{"n_layer": 8, "d_model": 128, "n_experts": 256, "experts_per_token": 8, "init_std_router": 0.0247, "lr_router": 0.000842, "norm": "rmsnorm", "optimizer": "adamw", "lr": 0.00393, "beta1": 0.95, "seq_len": 1024}
Below are experts of layer 2 (counted from 0) of a mixture-of-experts language model. Rows are named router (the router's row for the expert) and show model dimensions 0-127. Each number is 128 + 32 x the weight over its row's rms, rounded and kept within 0 to 255. Numbers have three digits each.
After each expert's rows: "comes before" lists some tokens at least twice as common just after its tokens as in all text. This comes from a sample of Wikipedia text that the model never trained on. Tokens count by the router's weight.

# expert 43
router:095089137123185087139139069128144098112099120102105157143131107135133124163072147101144128119109186122151178149078086102117153119206139153141150182134175154111154084087155096132069119081097185088101135156096147099121131086108089191151138138186086115082095176096112108134146109190123113135132218161124186164083147102136105124181164159089107104125141137123124140167182120072138097125102
comes before: "was ", "the ", "is ", "he ", "had ", "has "

# expert 89
router:145108114083144096176191065099159107088144101077105154135128083108190114138127149081160109108114151139168163134076121121190170152150153161139141150122180162055191126113163133129132081088111144120111135172099149109078173096101124146091168104165093075097090181103128084167149146151117080184125123175095162152099167109174090082157146142110134094123119161095108136132137126088132115083071
comes before: "and ", "which ", "but ", "the ", "he ", "201"

# expert 58
router:127101063106114100107142102121149130105106083121077135118146072108137144144131145088163127087102192122149159150082120148148122130155169173133124134105156172078150105077134137098097118070063118112101125143061164108061155108090112192139162103125128116107118153105124090166148154144130084185076126151096124189112121114181038072177164155100110115169096129101072150162139130083159090095140
comes before: "| ", "|", "2", "(", ") ", "а"

# expert 197
router:147109096117122118146141113127158099067077118133096140125120131091204133135123139107169133091138170118173164114076106120139141167164140167171126176077168176107144077093123156123126133114082191106070127164154151084107173107105123132119185115166064081101117141086102088127172187126095117175098104175077129138103152105147052128158171152088140099107090172112057167139151140091142089102137
comes before: ", ", "u", "a", "o ", "a ", "o"

# expert 96
router:166104130088146106165128097067130078087131058116144085111107038113165170162098140142146150096069173139149148143073077084169101137147158128118130148098131199093168085118137128111166105105109145141076114166119169099112169096091102159148146090141103123132108155140084109141162144168083109176116191168134171170078095128144128119155135172086183107110116141119101196160150141111105102102093
comes before: ", ", ". ", ".", "\n", "'", ": "

# expert 125
router:185068116149155102132175123110152091092106099094082141092129089120192133161122192103129184090148139134154174144083111123194153142118142199158124147091133150108124099117153121105090070106082126105049158146136171102072155087114129137144141078151129100067094150108081090172172157148128118134136138149103116192106153128146089102160160154077092105115123198121071129170135094122163119119142
comes before: ".", ",", ", ", "–", "', ", "; "

# expert 66
router:086074108082146091184131129092189166109133110119117164069090136074142117177127157110136115118138144135138161150074122096157139129128140114168093145078127145087154074146119122123150087139093132161092162113126172106090119127104139123099150064115082076104112192109099135153145117142100116145056129116030159180099148116201133089121155191095139079130103130116133136108165146106134077109049
comes before: ", ", "'", "en", "y ", ". ", "-"

# expert 200
router:142125071113112126147123077137128071076123082108076171104108100095163126197098150117148159126092164120168172163133123079148144160137113149145179162099106141118198111135155118151118128084098151118093169174119151104109179119071075152174165071188099091096103166119092090175145164164123149117057109159119165158125148136157107123210161153136099101111084148105136100142148102096143118092078
comes before: "of ", "and ", "in ", "to ", "for ", "("

# expert 118
router:119111139105174126211129079134151128088117121079125144111095124097144150163110176072167147103121155135133166150094109101212170146157147140172140146091192180088139123061108144133087112096107128131117166116079167105102157088101137156117194123183110103104094172090121120136157169168092124219088148130088153143093141136162107109159162162078108111114100116139069187128139136125171096121144
comes before: "| ", ") ", ")", "born ", "|", "201"

# expert 123
router:145118112107157108166146055117121077130122086122123155107086114100127171163137130092160124134065148144151154092105091094179166141174154162169160138110151148108180073077171189140089111109081164122071166122114189088085156082114067171162142105181097106104120165099129109138152176153109104135101194129115196173117189108152092115148150131115166080171117145126124155114139099125169098124109
comes before: "- ", "| ", "==", "The ", "== ", "In "

# expert 22
router:193060122079154102159205101062172059109108130102095107109140136097137186155063095097141192115104144196143118097125094096159134118170163175129154161110141125084156114126162142151103115084138154066146109119100168116103187135102082162159156128204122112118110138116124126130133138143149117139147146152087107159087170124175150125180160176096182096129109136100115148182140112105163131088122
comes before: "of ", "in ", "and ", "to ", "as ", "was "

# expert 167
router:155034096088126095136171132114149111041166145148102056080136068124184107173074115083113143146141137133163136137095121153130165168168127183148110145106159161056140110121115116131108088121048181115127147099143163121109136133120094187158173099142104102144108153096100119110126148118114114137095120110098129142064145121127118067141146153080099113096099176138142148216146101122114108079122
comes before: "of ", "(", "and ", "in ", "was ", "for "

# expert 6
router:136128109141114104102149101141159083104060088121147118118150142078158139185118131129147118126119122144141175113079158092173171193132192115122164127111164156100180119133144121109086100113088154128091174119111166083116155065112087147125157099160079102098111152142081122144183158172087130141123159138047183181107167169177116127153145182066125127137068160102086157162149106109126054099138
comes before: ", ", ". ", ": ", ".", "'", "n "

# expert 64
router:132048111074170097163185100114180106082120092116070184102096110089142149165130147096135133113090161164163163154121120093173146143147134160162135132102191192097120092076153151115127105096068147096114158127099165105095138091120119188139131086161136108103100155122099083148130156140094082148126148170111147182073153089169110088149150141101138095143056176101100131171147122094142111090084
comes before: "- ", "\n", "| ", "\n\n", "The ", "In "

# expert 52
router:123117125106183095167154111086158079106176132104136137103107109144219154158097140113159184058097169148131174113120100110157170156138113132139163159095176158102153112081151125121096095104090196111123118126142137082101175139082123140166142101133085118119115180114102085128156174166132138181138154150079169165061138159131086125163135150095166106100109178099102123178170161106165089058127
comes before: "the ", "a ", "his ", "its ", "this ", "their "

# expert 240
router:223095125089153098150170091083140076109121114077087107104093105105138171152054116134130135080111116170158158115113058091166150155174153146116134180072168162114159117106131156128101133108138169086123128113093174083101160131091144101161189111199148087133088136116120070151172096201100122138120153165124134178074170123168131130145146148106155084135108139131112179152157117109134113131105
comes before: "\n", ".", ":", "onze ", "201", "; "

# expert 136
router:108066060086117113150129069131131090096130131089078136101139112114159139175118128123168153145140103143131150112049130117161156140144124162129187147128152115110125094114139138159075110083147135088139180093073147115075142107093111141136170089162100131087096116097086084114116157111087091159087183129067106141115170125240097080165182119087126116132085169092141184154129164106137095113121
comes before: "| ", "(", "League ", "team ", "football ", "in "

# expert 21
router:164066089083129119118183132119153078124104109143105150083115081119167112133113192103159169101124172132143160108078150125161185165153171125162134149134172192077124112097149144145082084106104145115121151108134151123085153118126111181179143100110102124132090170100080041125145186149115102140096161147085149155074136148158094093126148171101143076111114170068101168192181137099119114097113
comes before: "the ", "a ", "his ", "their ", "200", "this "

# expert 165
router:120094115110169084145143130155181135011154103155128122109097138111146167162118100131118126142096126132152160129100095108163158143115165178128095146049149129129131108096158112075136121091123180080109139166106181094102143092097117168141144087153024065116139171136141116162149174161062132161089118131104174144135124114162090092125183134101106088090127150109106155142157150097155069141083
comes before: ", ", "ing ", "er", "a", "a ", ". "

# expert 163
router:216059101090158102164157058084171068100125130091070136078118079104163152148083116089162160095147144161132147129116063160150149115157159170154117168083156122078148088127109140142105103117120159084112155096106154092076161118105129146121162107148121086088079157095105066132142102131113111154128117174083135170077153114158102112155147165117161109132123181112105180184135119099149105097141
comes before: ".", "–", ",", "', ", "; ", "1"

# expert 73
router:120147105091161075166130075115131118100087100089086121082095131122162157198149179110140143120108164119140175135118125098147171155155160134143093147047165145094130092112125157155118134157045138111141181144127179091098178104065080119152125118157075132079134170127115062146152153089104118148106143158099135136134172116140106148134158140084118118141066119086068179183143165096161057136135
comes before: "\n", ", ", "ed ", ". ", "ing ", "\n\n"

# expert 101
router:141037105062133097108129110124135142077102084136086172129111083093188129163131112078145144098101155129149122162105109128195153184152135159139122153068137149130111107097152139139114124074079189098100129132119160112067166109130099158155115105171098056104132160128105128119176162147097130161120121155110140154063140119161107112161190159051136097124087157104122163174118144090145093074079
comes before: ", ", "\n", "a ", "i ", "a", ". "

# expert 45
router:137085096103169086122173094085180112103103114120080108120133086098167114162124131089154152080085175179169138111088133108160166106210123145178126121094174157106137076112159154087135098108131157136132149140108168121116152063082086131140171081183106114103123163083118061133144146110075136164102126183131147165121141111157047107141149132104176132113100163108106148147131123106117127029115
comes before: "\n", "\n\n", "| ", "|", "The ", "\n  "

# expert 79
router:159078096135132113143129165082108120058154150124130087145084114115143109183133126123113150125099103096133130161141107090156143157140183145120117148126153120120118043068151119067104069131133185138087117143110159108068140127134083155103189044122123098104085164118167097184111151118124070174105151121121184203116124151163129089097161184111115090110117167092112152156147120125126058079102
comes before: ", ", "\n", "k ", ". ", "j", ")"

# expert 119
router:182081105090148097139128107095148111086130090109073131084105042115179139174068145093123130105130130168164146154101125104153134181169134164126164147086166132107147094112147111141094099123110174096105140096123150059099159105084111159134163098149122094116097161087097061151182165157078114164078126156104170145089165133112108113167153157107127067117122130113128152218123097074114078123107
comes before: "of ", "is ", "was ", "in ", "and ", "ult "

# expert 29
router:181091101081120104111142137135140104064129111102145111100127080111166103163124146113190128086072184139140175103080132118155141160182116107135128167070148158100166082096113150128107101052107218137137152125127167114081147108092112156151186079151104101132121168137096061130151127141115085126132151144103164183118148131134094098138152174101139088139071188104123166187117175095115087102102
comes before: "\n", "\n\n", "s ", ", ", ": ", "us "

# expert 67
router:116119070045145091109099117120124128098084103149135160089093078146156178166106137084157130120074164115141145135106100121149155150118152163180119151112125160110119088074182110151117091091119143127066164122130179122095138084084090183108139090130069082112087124119069104124170153144098078127114134123079148149124161141168091118151142136038096105127054164120093138159131131127103070065107
comes before: ", ", "a", "a ", "o ", ". ", "ated "

# expert 228
router:125095076097153134125115073118183090092107111099131181113109130119162152147113167081176139119083162138170179124121087078137162165181126128188115151076136160089190121106115135130108093138119154069099109163089174099099129082081108171149147101133105108109098122100134096169148130152058136149090128140104141166081168088158101118198148140030119081140121166097106138148177122081148113104123
comes before: " ", "0 ", "1 ", "— ", "% ", "Votes "

# expert 191
router:158138105083179086191194108061155069127065104114107139095086141097178161140093109121164138141133146161140153127093083114140155186132167145185152164105148149122189106103131164115115077152065189104109126131138167104097191123093081178133160102150089097082083147104074144128143137164146123123133122154133156150075136078166082133127143154118114115170076139116093138122171101149144101114078
comes before: "the ", "a ", "by ", "that ", "his ", "in "

# expert 245
router:145093108082169118158146110150133074070077105109099122061122088136148108170112189121183148100128167173148133173128059084123179151139175166125162186091158139111145114115135136132077116061114157147101155123119164094136162080127060140204119108146131101095143195122124076165137105139152105144108141126141152132088113134194099081142155146116153085125130127118089194154129102152143082075133
comes before: "The ", "He ", "\n\n", "It ", "In ", "he "

# expert 114
router:156097100099121098169099067090132073073134097112113140110051124118134186166089133081146147147058160197151121120091041083143154121159147151131165169106169189089189093077135114125120086095086180105073132142113143105116156103114095154148144119135120095090115162059101099136139139180125119158097161169103152169094146122144116117158172171096132108149101141119110130141136092102150082120117
comes before: "and ", "the ", "he ", "of ", "they ", "is "

# expert 150
router:176107128134150110174137105122131079108134109139100112152138079081198175171153135093157171110100141162135142156087068110176150157130132138160146163095121155078186075086141142131135103124123098135085142121121181083096180117051138148136153099121064082089075160100085087171163135151111111155112121157114170161125141133126051101138154177086131110120113165119091193159171134090145090129082
comes before: ".", ",", "–", "; ", ", ", ") "

# expert 18
router:134126106093109116213223069142121094101135128091140132076121128098138161152094138091135162080114125152150127131088068133165113116193155114163164159101167163116172111120109175156114046113098157094115153126117158121138181114096139146143196133154078138136110165120110111177119180192127120174092152156092150165104153118129068091153134206134139116114112133107086144159160142103168088106101
comes before: "the ", "his ", "its ", "their ", "which ", "201"

# expert 17
router:155127130103173111142129105093144078100098125076111126074092095096194179154106142125167147116097162164160187137103080062170186181153168180154142158129166115120183088121143190125080081116088174117123143137131171103106172124104085144174144113153074113098113127109127102132140161195081103155090117134101161148068155117150113105196146160107127111136117140111125157152170067129141084107105
comes before: "to ", "in ", "the ", "by ", "as ", "on "

# expert 152
router:208107108052161125149172070087142047103126075069125120089116117104141158143083118118175145102078145177151129083128086117140160149147163179125137174104147156105158097093135143114101113072102152076096123096104140097085164110071113148140178103193140099090091141128104098162148158199131101179102148150104152147100133101129114135167161151115174096130149170124126181132137097102149136111090
comes before: "| ", "|", "– ", "(", "m ", "ft "

# expert 192
router:194062098065146085143158132124138097068114082118114169119115089094136141134125162125176166100124176198144119117102124116151146173149131168154122166082161118081124106118131155124130121062072154102077182106120170099097167087113116152137163066165137091098114164103070120135178155168133124172127120145108113184103175108166121084153186178091143125174116146099127160190128154117150090122133
comes before: ", ", ". ", "\n", ".", "s ", ": "

# expert 232
router:130086129114142100114143123121154074122117081097120150088121126115117172162118163101145126079118171124146166119127111087155123111114170130212213142092142129072120109047165158064102097128067174129112127143090170140076187101097110122185144125143068091097150128139066106144138158148102095206132089154063161137128185144146124093155150125099161129165112142104082120139143100126097112104078
comes before: "ing ", "ed ", "e ", "ne ", ", ", "es "

# expert 117
router:136163147088122121157157131119175130119112160135108187119123139059164143142110152091186124110144146103186131162095078115171151169115104167168151164117197140121139075105187176100101080120106134146121174148090169089084156103094125145146141079132067097063095153110109124168171146188080118144100141144094110153099161160170092115178178154123112119143106174097109166156129101059172113112091
comes before: "| ", "|", "- ", "(", "to ", "/ "

# expert 169
router:175064071142167110141148107060115095071092094089110151147093097126111175165132148074143110109099130141190156123094120089120158138138149135162138131106199133113199136051145146095130140129087176100106150161092151089132170082087096153156135085141104124104112146087091086125171200128094123146120119162136169182115169102161077123121171146092109102126082113119079143123158086104131103149079
comes before: "\n\n", ". ", "or", "s ", "e", "y"

# expert 60
router:193111145081149128124160119093174099114127125104148123132068130081144169178088188065172159123086188166181159125111124117173161178136161130167140146126121172095145074109129158120104086098144173121104151091121168061047140121124071169137158092167106099124117155120092094167157132126127140177126167140115137187112149095129098123156148158066114092176112148134115136174148110112159064138095
comes before: ": ", ", ", ". ", "\n", "- ", "=="

# expert 33
router:083070054120169111128129145114119114083153114123126107127060094109145165161084193130118119111110173100170124078128086107132156118152133124173163156082155133056124127049108156105130081089107157106087123095109170095096152102080100134140162113131069134116129156118078100113175160138060112133118165125064178136101144110166102114129204121104123113119118182111087129179163124131128068094107
comes before: ", ", "ing ", "ed ", "ment ", "s ", "er"

# expert 110
router:160086106092150108148178100112156087090140143079066108097117119080152194149074102121172151044088139187148177050147075105139141162161184173143151177112162147104138129115119152160113089112121186122116129113102159089103174130104124130137152084164118077132110118113126079175126157139112113163073109152102138146077167121124096095178149130113150102134105156112134195154149108100167122139072
comes before: "in ", "on ", "by ", "to ", "\n", "("

# expert 206
router:162077106115096137153149117133135109101087116091080147093113091096125194170134139122139147140106153154195133110121101125145147178155182161164158140115123175070156105080117126142125125110093168069115175153086162095120123077039125193168158108177097109109125167075063123123170129157080089150133165153123173124114149104140070107144131151061200127154118144117088142133144148083168090113132
comes before: "s ", ", ", ". ", "'", "s", ": "

# expert 107
router:195019112093175092149221086103146087060169114147101104101124063106147116177107156129146146100136096144210148105119114129158129170165147151120119149116139117130112081098132105134114108109126134110093187114121176101076117128111108126119184080143111084149094148116104051096164101124115097179118170137090112142111138159157122106165134154117125111094101181085103130149127151138163118120075
comes before: "of ", ", ", "(", "in ", "\n", ". "

# expert 63
router:192068134081128118159228071102164049101117086077070137103159122138129147136133143107183121082131104173167122117129089152139137149153145188123122174098162153110120120087172123129104103071107178107131128087088153126093169129089121153160126114191148129066128155107101095172161120198152147153109124127082130157091123114148098111187139152127166122127134167127111198154146124113174108136116
comes before: "| ", "|", "(", "/ ", "m ", "ft "

# expert 247
router:195054129093131076171194119075138083093089121074123130076122127077179138178126176097176136135124114107154148098124059097177153135168153127175129192086142101113162096097144114108108083104103152138079123124093137082092151073070071145179134106155106117114132140100104105125160133151087124181105168138119142155109169109129097099155163173097110107160101130098109133129181110112151089111107
comes before: "ing ", "ed ", "\n", "er ", "e ", "|"

# expert 208
router:126122098084162091131129061083148082077076100124096161122104113102147143149130115098213153103099180166172150125077090057147149153136126126152138168062166127101181106108110147123120062087103131125117133150087166114106139073077110161166136111136083082112117130097076139134154153133107128167105150151121163194093165062144093103130147175075138126175103142093086117146181113111168127114120
comes before: "\n\n", "\n", "s ", ": ", "a ", "=="

# expert 112
router:128125119096175095181171063131144076091138084068142139152109112089142126156112163093150179129088165149166129106141069094182174149154141128163159159125160158105169099100176188140133097058122154104106134115087160104093174097117119168188144126197132095087099162101124102190161137175149103183131148181122139143105176097165101089133160137108142093179134150110118168162148127113153107093120
comes before: "and ", "the ", "he ", "but ", "which ", "she "

# expert 32
router:127120056116189114156152077089150129139085129100107168110111073099146129186124152094164157138109167159166168096115075096143167154188159199178160161082127155096148129119168155154105121057129116115112160132130168082074124110096130119128160105160127066126103107063073113113155140145053124155062127121128131140128194098155085099133147180099080138160094172116124153131135135100123131102133
comes before: "\n", "\n\n", "career", "==", "ic", "ation "

# expert 211
router:130129112068148102128123128116132104074113100114106117123096103111175115161076143116159187125135170130183156148101114078179174161124120125170140148128146137121194091095156123154114046136095195137106122131112159121120155158085043165112134116143043099108092153135117122158142144203119108098094132197107141143124162142180102105187146141124095097127141196094066129175134110089133083092135
comes before: "of ", "| ", "and ", "to ", "in ", "("

# expert 50
router:154125123142135141142147118101160145078083071098106156128098127090143107166135195115151170097106126130179167129109138109163132166175119155153203135120160135115146084058124116105105105098107195139076131169108164083097155091114096166197197110103108095101112159122061097147119136167115129138125111167095165139083116117133122079145156109040120140087069151090134155083145096097155070112095
comes before: ", ", ". ", ": ", "\n", "s ", " "

# expert 217
router:120101112104143135093158108082157080045104083129086121150053133077132137187120131100131153125135160155134161110130103069121164185128151164141160166100111119104167121102168124139055101093105149141121200112097154112097107126090075137139193092158098115125089181091073101162188149129122130147072138123070113127112148152168077082128142121107113107149152167116114130146173141104171060126087
comes before: "of ", "and ", "in ", "(", "to ", "was "

# expert 238
router:134078082117136096165135122129166103087092112118128153125084088066149165171127162101178138117092174150201177119124087102157166168157137153148131163093182170124152103113155154128091101098087142117089154129133156073141140079099098176173181111141119115114123159073118100189190134121098099138117174146087171160097165121176095118139160156088120083124095099115106168124183150110150082080077
comes before: "The ", "He ", "In ", "It ", "\n\n", "This "

# expert 188
router:131114092095110088112144155138172096097140073124121117112118101071157173180079182100183163116061128166138169168121127049161205139124175189161126174072161141124133073116137169129123142104132151111140162157077151086122151090136073160148145100134106094100145146064097088140118158162132119160105126120096148153113184149185108112174157141115093110154072114110118187152113118114146129154090
comes before: "to ", "by ", "in ", "for ", "with ", "that "

# expert 215
router:152090125057137034129117103058134042087114062121124132106084111093165146157086144079180160110121156119153134129124087098148141164157160137181161212094159123115170085104143191154142108106091165142122165107128152106122166117117077152136139108172085113102123156102101120167149143167123105139108116129123130156089134108144108085151186138116154055177119137130120171144151117123188138089116
comes before: "to ", "by ", "in ", "the ", "with ", "as "

# expert 51
router:152104041100141132171216122133133102095101060100097105054121097071135102164118115070153130095101141108146157105137091103153186139131152148189158149120142143107153112093155113127102139133103207124091168123129158067105136075114082144150135111178119102104097174103077101142176129136104087158106112153122159166131168092148109123145158141139200111122101125081106167153146090104169107101084
comes before: "0", "5", "4", "6", "3", "2"

# expert 16
router:158121091101161101174116138136171119109155111109107140129128098103186155138066136097140120120162164147173185161073141087172155233138125150174179109122136149087177107120147144168132126087092166106072142112089166076134166074112111180159111100151124076078145134109077123153180144138093107167081149164121160159093137114130034125101133169093152105085105146104125103153140143129144133123086
comes before: "s ", ", ", ": ", ". ", "ent ", "'"

# expert 1
router:149117097059129091168138118157185116106139089136152108091128104107131142186105124065150164098107134111091125152126126103170144127187166141146131145088149151119139113083147116067105143099122133086081167176120153106112159097129063164141190089181104083099140185075091074158132104115116094153121109144123109134121114168167144121136172193056155092115123125061112142107194131095162112064088
comes before: "\n", ", ", "\n\n", ". ", "ć ", "-"

# expert 158
router:124077086106142112141145154122147118094088083132092116096120108106142178179089133124148182123099135206179166109106103117156127144162168160166152159118141151128138124089198143120114092082092175106111142164109160109102157104082062141161177085128112079103110163073111065173163154152112083161084158126082121127103204132146094079162146147098113107162110175095140122138202142103123138106082
comes before: "of ", "and ", "in ", "(", "for ", "was "

# expert 0
router:142055102112076091129172114128162115073099093135068092096101056127141116187067153129182147079135156159164114147109138125189140181097151121137106181118160173112132088110148172136069088047109135161100137104118168103068160116101116195131136107113125101110132162130096083115160129162127131156110110176083125169089141146145083127162151151103129113120085166096127185185137124105128136110103
comes before: "| ", "|", "(", "8", "– ", "m "

# expert 144
router:174041090083171128165150090138177120113137132119111153075141081112155179167124133088142154134093119145190146119114111124166150150149144147146138151093138137085124076119188151135102110116101165079124135137083176047103131110120075179140189107147077106120161123104068085139164124144114104146119112194117144152133166092137089089150170183084091124160093113090074142137174120117186124126100
comes before: ", ", ". ", ": ", "to ", "ers", "ment"

# expert 40
router:146100076078149081149146086089154094101100045136079143099120128126144181151097180129154160109112146138124203112122107132152150167138161157148153200123163140106159105102156169131081082153072138100098118118143153056105175103116086170148153115198114106125098126103099116123148175152099117159081144143067142182067149069140127138155190170107126120165106140104115120124172088127136117116086
comes before: "the ", "to ", "a ", "been ", "by ", "in "

# expert 81
router:154100085133191118159151112127139128090114097124097134114092142126166125177126209080138127108110171160162153133106132142132186145121152150112132158114153167104155106118135137154105089118141159158081113143148164116116193083102109138124201040150100096094057144148133109115142203176136073132118134152039170143114136137160094109137126110066091109136085149133113177177128097121134115053078
comes before: ", ", "\n", ". ", "\n\n", "i ", "n"

# expert 250
router:132113148108139120111139065090143101106096113086102168106127106126167128176084149134140137118113121166146153117120114109151146146134125175124191150078146138113159101062160156144096109114067156068124178128099170072123154103097092168178142118152110086123131124095087102181163155126141072123073122201062125180128140107138139081161203115136110043151089163079084159149153132094116108084101
comes before: "of ", "to ", "in ", "and ", "(", "for "

# expert 100
router:139097131090174139169116133112113112081114075126101079093094088122116126138143126116179118121111175134180159123142151098128120191138200151155143162131127155097118066155135142157164090096135143100090163160138176108107118140125130191124190109141126120126120142125104104104127135143086128132060129201145137191125175130154097098176152170114123053155057125114136188141159110035131168086069
comes before: ", ", "of ", "in ", ". ", "and ", "'"

# expert 2
router:144103135123148115124142108144126113112152104090111111089127132106165120157146133105135170108104117163135139180149087080135176200164153104148102144101144129092139054119140134104067141062118162102077187144127182104111164102050109151146197121136135065107074136095095065161171122191117101191116145131120186153122118098134113115120153126058122127179131174123099169190146123135133084075103
comes before: "–", ", ", ")", ".", ") ", ". "

# expert 38
router:138084124119124087140133114085156121102088114072123150064086089104182159157112151105170146089132177148159161089129078090169127166205161161169158175072168169089175095127128134110102098102135139088085135159116144124072146119053108138158129127132127071076105171088113087169159142174079136169101186163090126158095165152155072095146146129117127086116118147135117145155149114095155112117102
comes before: "| ", "|", "; ", " ", "0 ", "."

# expert 254
router:151080139104135090105189093102171136112141110096093155096129074123149125165094149118136147122123128162123154165119097134204155180169138186145168165123163172107131112087137161114079124111109143065094163121125154109117138096117116156143140086120129083113102152107083069114152178139111090142030105172102130172105126116171119090194155166124093118120070151117089145169211085145163123076108
comes before: "| ", "(", "|", "/ ", "=", "– "

# expert 213
router:127120106114127114113122117133124089103113113077109171071128097099195129180129140082135184119111130171188177117092096079166151164145130134133179175101157120142133074121155196092108112114054106124112184120116144115093180113129108109153180092143111104095110166112149081172124166173120060134056115206123143134115140176143114130148211129132128097161122165086125144141180139110117087109096
comes before: "and ", "of ", "(", "in ", "to ", "that "

# expert 182
router:111092085073173048136164098084127092120118098091093109093091129081150203141112114105176164125141143158135158106100076110166116120130129154191160178095183154124135091128146168109127076130077158089129129180106163109116118078117113154132119114174107109078104133064096116145124201172133081132074110155127165154076137116168062121156148157116171123129132136110111192156138102097144104142098
comes before: "the ", "by ", "to ", "in ", "a ", "as "

# expert 57
router:169102088105152132131195120159126114110144087149097126082094071090131140166106120085150173150104147140203121069084131130148176119116157144151188172112144177109183089112128150161093086052095167108117158143117156120118132098104100142163193094159098094122106143086067065123131141123094079139083134155070179158103107170136108067135141144118129062144124151107131189147145150107134136105115
comes before: "of ", "and ", "in ", "(", "was ", "is "

# expert 133
router:115077098128128052127158141109130103084145113124090148132139086125180121175100154103153159100139172165154146134135131110160128147125156172139164174114181169065126096115164146122118133111051133115130103132129159048091132098085110151170195111154083106115123194104089101178123172173123088171067116152062130178055144128176121103159142167093106109146104150096101160151145131099149125107084
comes before: "| ", "|", "(", "of ", "8", "ort"

# expert 248
router:193096107100139106150162091070179099063144118091076098068098060124157113182098126091159170064134148155163144113105143112158137146178120185136115169100158123092156118116102130143128115080129161145081145075112146113060166140096084154142171081129090110120129162114100063112184147123106114167115163162111114165087153128124123113141157146085125107126075154120092172174151148073113078120122
comes before: "(", "| ", "4", "5", "=", "2"

# expert 175
router:143059093102153081152130124105155105110135112122063137112105100097161170151080137105163162132137152125170184170079110084148160144146127143124150127107180132096183128072143126184117119109095149107126131132144152110090165092141082161147145100099080126100092189134052098114149183124086100163094144153082131159073151124144094097165161143122145133185137191090115147170143154103100051060103
comes before: "the ", "a ", "an ", "his ", "well ", "("

# expert 201
router:233074102096135124170165088067133086101112089086075106096108064115154151157079132128146132057114142147168136083108121113158158128153150184165147189092160138084161111110129109139103094096103165103119129108085140094082166111090111136143139103161139103105104150116105054168165155153123112163130137197100139140074162137136104116140161179094153118135099160127114172160166150077117089126110
comes before: "and ", "which ", "but ", "the ", "who ", "where "

# expert 160
router:128107097103137103161199105135143080077098075139091118121158116081135156155072111131136139117058161129154167117104080090178160154130143140144131170099170143132188073096167129160086124120118149130098142106127148116124188080127080134188130127138106118104097152098084092151114146165096114128096146134100151151080209048123141123161189186111164051159124128121127169161165120095155096137100
comes before: "to ", "been ", "the ", "in ", "as ", "a "

# expert 53
router:161113111130162110158146058097155053115134106058120158104125130099160147126090174096177118064093118178143159114118074101145177146168138151120170185086171142089183105114129128155100073142120166120095142135122144079099165088074127152181147127189066072094101148100101117141157134165101111160078163185098151174082141141152086125160148140127146094118120160132097154139152118082141094134116
comes before: "0 ", " ", "1 ", "| ", "0", "2 "

# expert 212
router:133040107124131121176150109081130124084131126121138091080108127131132166143107157084150165095062183147162176112149109109170125167150142103156148164075168146076138086096112135127131108112103143134118168142160172102104158117115116159146139100125104095134113143114076077124212156136111106122140177131094183160130183147189114101157155184086156084106110139054098158188197121107162086112102
comes before: ", ", ". ", "\n", ": ", "ad ", "."

# expert 10
router:111113127105148123175135072110136113101108133127118102043095112117142159164091161148174176102092157139143169169132076108160185158145152127120138157093148146050118084112123146106087098098123206093103158112093188077081133074106079150123172099152132094106101126111092072163154101148109077153087163135123162164098112084151090105108165132073123129178135131142091156173130122111147079080085
comes before: ", ", "–", ")", "\n", ": ", ") "

# expert 126
router:106124073105159101096143115080131085107067120126127096097055084080190123197134118094127125137120141126139163159082138068168130143156159133159193143097169148056172116124112133109125074116093115116103177096081162142115148093115111158123153050199153099130096132087071098139180150110080112139122147119090143143121133143135097090125176152092172098152074113107152098150155088111102089120104
comes before: ", ", "'", "-", "tic ", ". ", "ia "